Weights of a small mixture-of-experts language model, trained from scratch on English Wikipedia.
Size: 10 layers, width 192, vocabulary 2048, 34.5M parameters.
Experts: 32 experts in each of 9 layers, 192 SwiGLU neurons an expert, 1 pick a token, a softmax router.
Below are experts of layer 4 (counted from 0) of a mixture-of-experts language model. Rows are named router (the router's row for the expert) and show model dimensions 128-191. Each number is 128 + 32 x the weight over its row's rms, rounded and kept within 0 to 255. Numbers have three digits each.
After each expert's rows: a language model's description of what the expert responds to; "mostly gets" lists some tokens that are sent to it at least half of the time. This comes from a sample of Wikipedia text that the model never trained on.

# expert 29
router:134113155176101084125140133144136157101174132162162150166182114124115114121156127094144044178089152113142175136163103123094197120138152104132112198146099154081134165094154136182116116140149085
What it handles: Final piece an in names and nationality words, like Gamel|an, Balk|an, Syri|an, Zanj|an, plus line breaks before section headings.
mostly gets: "an", " Pro", "ai", " All", "an,", " Man"

# expert 16
router:152140142166086153154165104132125153095137093133145122188170115164054095150131109110183132160099216119135138176142085142116130173145134081106154178078072138162181137152099158138099131190138077
What it handles: Verb endings -ed and -ing closing a stem, such as portray-ed, urg-ed, burn-ing, see-ing, plus -ated and -ied.
mostly gets: "ed", "ated", "cted", "red", "ied", "ted"

# expert 12
router:092154134163062131182173114110108137093149071122143143129184127133103159158165075106142101212130200106133168123152080158106123135131152055140116152109060174108155180111160101139105154181153088
What it handles: Single capital letters starting proper names in tables and text (S, P, D, J, K), plus iss in Mississippi, Missouri, dismissed.
mostly gets: " S", " J", " P", " K", " Y", " Se"

# expert 6
router:108179141167085106135170114143094144110180117130139174142145150137064137103115144140195075065084165081103159165128071168098149145127185136144186144112094156129157170095125152138077139161213094
What it handles: Word-internal pieces y, ou, he, che in names and words (Sioux, Encouraged, Ogeechee, Johnny, thirty); also Thai script bytes.
mostly gets: "ou", "he", "che", " Sy", " count", "y"

# expert 0
router:114165171162130081145141112111110170105118131155156111153154183125097132123140115098181074186076128136084100144144105130102111122136146144131142162141100169164141180156125091142088076143168103
What it handles: Word-internal pieces like iv, out, lev (Sivaji, river, southeast) plus common words also, has, have, first, result.
mostly gets: "iv", " also", " first", " have", " has", " sub"

# expert 15
router:091132170133113123134171108081121144082147130131180152185167166135104174139118082130114073158062161119075155162147101158106145138172119104131138164144145143145156141062194121151115130159185111
What it handles: Word-internal am/im in names and words (Bustamante, tournaments, Bergamaschi), plus officially, decade starts like 195, 200.
mostly gets: "im", "am", " 195", " Wh", " offic", " dec"

# expert 4
router:111171154160066088134195074144112142131164092149155168139143152100091117141156079109122097178079164126086178167145076165094116165170138116123171115092110191149153156067165142189058098162174110
What it handles: Colons after labels in infobox-style lists such as Residence:, Order:, Mass:, plus dashes, commas and pipes that separate list or table items.
mostly gets: ":", "ation:", " by:", "er:", "s:", " ·"

# expert 5
router:145092173158104117123184097125163166130157144185173171139175170181065146146143075067122103173061137108148156181150130150130140197116155085120147163114077150150151169110159133140096078153174120
What it handles: Word-start fragments l, L, pl, cl, pr, r split from the rest of the word, as in poverty l|ine, oak leaf cl|uster, Pr|adeep.
mostly gets: " l", " L", " it", " pl", " Cl", " Pl"

# expert 28
router:108142153149103124174138076114123140158129121163160181122103136134143106138150100075133125145064149127124136158155073143101146154154170111083142153130086146161160180123114131135116088136153106
What it handles: Inner syllables such as os, us, id, ul, x, often in names and foreign words, like Form-ul-a, G-os-pel, liqu-id-ation.
mostly gets: "os", "x", " X", "us", "ul", " Ex"

# expert 22
router:124158161146144094114151112153084146075121121146154179097174155156105130143149131087115087135070141066086133158171103120105207164129183091097135089113093173143124196123167139151089115140155101
What it handles: Single-letter or short pieces m, h, M, H, plus qu and fl, starting or splitting words, such as Race-m-ic, h-urdles, fl-oor.
mostly gets: " h", "qu", "m", " M", " ab", " fl"

# expert 31
router:106103145191099117142170113155131180137158131140162182132137168126102151119125095109109127135105162105101141145144086145120131178116165108154152145137096141156136167113127168143080091150195136
What it handles: Digits inside degree-minute-second coordinates, plus the piece em in compounds like housemate, homemakers, commemorated, and scattered odd bytes.
mostly gets: "em", " La", " Joh", " v", "overn", " perform"

# expert 1
router:153167154131094147148179104129102136104116120162156135126128113132099117201119087099168108154123203066098155122157116138057187172137161086152142112148095148130104157083129101183082147196127113
What it handles: Word-final pieces ending in a vowel, mostly inside names and foreign words, such as -ia, -ine, -ina, -ge, and accented-letter bytes like Bal-ú-t.
mostly gets: "ge", "ree", "ine", "ia", "ene", "ina"

# expert 7
router:078142188153120127136173107147114167147074081168192126141147139155098145140113148095146125187103154128081161175133124143106157145153177117166168133130095142157119142078170125171062126157165072
What it handles: Noun-forming suffixes completing a word, such as -ation, -ment, -ition, -ity, as in recreation, addition, possibility.
mostly gets: "ation", "ment", "ement", "ition", " design", "ission"

# expert 24
router:100130151137074077140170098176083146112107077144148135138138146138102126111164068126171108126119148110104140162122128152115168169153124111156131165139091141135112178096158139173120090123142143
What it handles: Noun-ending pieces like or, es, ter, ator, ies before of/and/comma: ancestors, dormitories, exploration, themselves, Winter.
mostly gets: "or", "ter", "ator", "ents", "ctor", " School"

# expert 30
router:125141133145065104115161129193107157104119135144134190180157171119138142092203076132156109109099196080109153158145097140102127107152128080175139123137054181144159206103179114129099129132170101
What it handles: Word-internal t, ar, og, it pieces inside words and names: baptised, corruption, Bulldogs, Sahara, Guitar, pursuit.
mostly gets: "og", "t", "ar", "int", "ont", "sp"

# expert 25
router:079133162160124140204166126102082137129128085170180164164148159150066156148118063121151141130139158068160182140163061144113145179159130135142140171079070168120191143135137094145073143137167083
What it handles: Capital letters inside acronyms such as GDP, NBA, DST, plus pieces like act, ct, end, as in one-act and conducting.
mostly gets: "D", "ct", " Ind", "act", "nd", " end"

# expert 19
router:154149158141067113146131103142108122119157077134144170164155148138079121143147096144138124149086169078143132151188083155106153129135154085135150154108111151104190142106162095148075127144184096
What it handles: Prepositions joining a noun or adjective to its complement, mostly of, also for, to, with, against, as in Faculty of Engineering.
mostly gets: " of", " for", " with", " ass", " For", " against"

# expert 8
router:115135176161097092122204106086131176095135104160167148142180158145097110108142104100145132150093176118138135124136098119088180151171173099140177154092088151118150177108184134172126119154201097
What it handles: Single digits and dash-digit pieces inside scores, ranges and tables, such as 5–2 wins, 93–94 meters, 2015–16.
mostly gets: "–2", "–0", "–3", " 40", " 31", " 34"

# expert 21
router:178118146145058077131141117142099189138123148191154172130155158133050167173157123115085136131097164119144157125111075135114239124137155133115148166142083148140113166144172099123087167157146124
What it handles: Final pieces of place names and nationality words: ot in Scotland, land, ber, ian, ard; also German, British, French.
mostly gets: " German", "ber", " British", " France", " French", "land"

# expert 9
router:108159165174132107187125116118095158137100099156133127165160145175066115153170096126153085155124122105146171158089111137118188110140188076161116164155089156126147148165170117124129100172141118
What it handles: Middle pieces of Latinate words before suffixes like -ed, -ive, -ial: susp-ect-ed, ref-ract-ive, com-mer-cial, Cent-er, plast-ic.
mostly gets: "ect", "ent", "ult", "ient", "ert", "ract"

# expert 11
router:094134166170107128175157079121058157109107144198137161133146135141056149147186121076138129150085179114074194188144121122075132156161162109117167146100105134092137137096188160148095140140144097
What it handles: Middle pieces of words after an opening fragment, such as bra|ce|let, tra|ff|icking, p|amp|hlet, C|atch|ing.
mostly gets: "ce", "ire", "ff", "urch", "rib", "oard"

# expert 3
router:116105175212137105121133104107102163108124075185173127128154182139056137165181135078168089098095163107137145148149102166094144161148171125145170179112122132106120202087166116138094139128158122
What it handles: Word-initial f/F pieces after articles or pronouns, as in front, false, further, Ford, founded; also comp, med, population.
mostly gets: " F", " f", " comp", " Comp", " final", "olog"

# expert 18
router:148155143157098072098204110114137216079133088157205153153145149147130147144166087111138113116110181105131130168124111161085183139149138131134144172089089167190150146157179119130066078190192125
What it handles: Forms of be and modals after it/he/which (was, been, would), plus slashes in URLs and units, quotes, parentheses, brackets.
mostly gets: " was", "/", " \"", " been", " would", "]"

# expert 23
router:085146160166077069164156090097088162079183077148127114148141165125096136188192139093160125125104162116137126153149081177094137175159161120149148195130040126151128140122145099173090080134138112
What it handles: Final pieces of longer words, mostly e, en, ely, ately, as in semiperm|e|able, presum|e, plus table cell separators.
mostly gets: "ately", " Be", "ically", "e", "en,", "ze"

# expert 20
router:173136148115136081146181132122132174113112099163165151152178161167089109173142115098124091195088140115124151119136098165113143146117135094155155136116066183145172218123175103123091111163173070
What it handles: Possessive words his, her, its, their, 's, and word-start st/w fragments, as in st|ructure, st|riker, w|eeks.
mostly gets: " w", " his", "'s", " St", " st", " their"

# expert 10
router:122098154156134092152143116070109144093110105213171151192130151145063175107159089120155079126070152123116129150132089134051132140124120079116143148077097187060125140104141092156130131138155149
What it handles: Short inner pieces after a word's first letter that need a suffix to finish, such as rec-om-mended, f-unn-ier, Th-und-er.
mostly gets: " writ", "ru", "om", "unn", "app", "arg"

# expert 17
router:148149143165131113147203109142148163125128107193187218118163114129114157142119098144144109102142153119113162177161085126114151142113171113088173140128094168111176170122127131121087140105149106
What it handles: Word pieces inside non-English names with diacritics or non-Latin script, like Mendizá|b|al, Podě|b|rady, Š|ib|enik, Logro|ñ|o.
mostly gets: " Par", " Con", "á", "ó", " Ab", " Count"

# expert 26
router:145115153145119081134138107102116113123132065169181137152147189157119100141170090107132124148088145084147173128150134157076145176147167105134205149102088165133182177094162103120098109172133106
What it handles: Determiners and number words opening a noun phrase after a preposition: the, a, this, one, two, other, as in "of the following".
mostly gets: " the", "The", " one", " two", " other", " this"

# expert 27
router:091131136126120106138170132094117181125128102174196176163181153171117138137153097104135088166133131074120125142104086155084131116174161106125164153085012154130165163063127116178077092165152143
What it handles: Line breaks ending infobox fields, headings and list items in structured entries, plus superscript markers, unit parentheses, and ″ symbols.
mostly gets: "″", " (C", " JP", "\n", "C", "^{"

# expert 2
router:132142159136103095152171093128149184094155097186212171163131135136107094154162088087166064152111120051124155160149123137108161141119159091139129157131070202125162119118143153149080111138164104
What it handles: Word-start fragments b, c, B, C, t, p split from the rest of the word, as in c|ourts, b|onfires, B|hatnagar.
mostly gets: " B", " b", " t", " c", " p", " en"

# expert 14
router:151169159177094073128139076124112164093125109153171164168157158156127107098187115129148125167102161145064160173159111121074122175140167112129114147177097171155136187075201128142123098173171072
What it handles: Month names in dates like 13 February 1752 and 10 May 1944, plus pieces el/at/ue inside names like K|el|ly, Gosp|el.
mostly gets: "el", " Comm", " October", " May", " November", " December"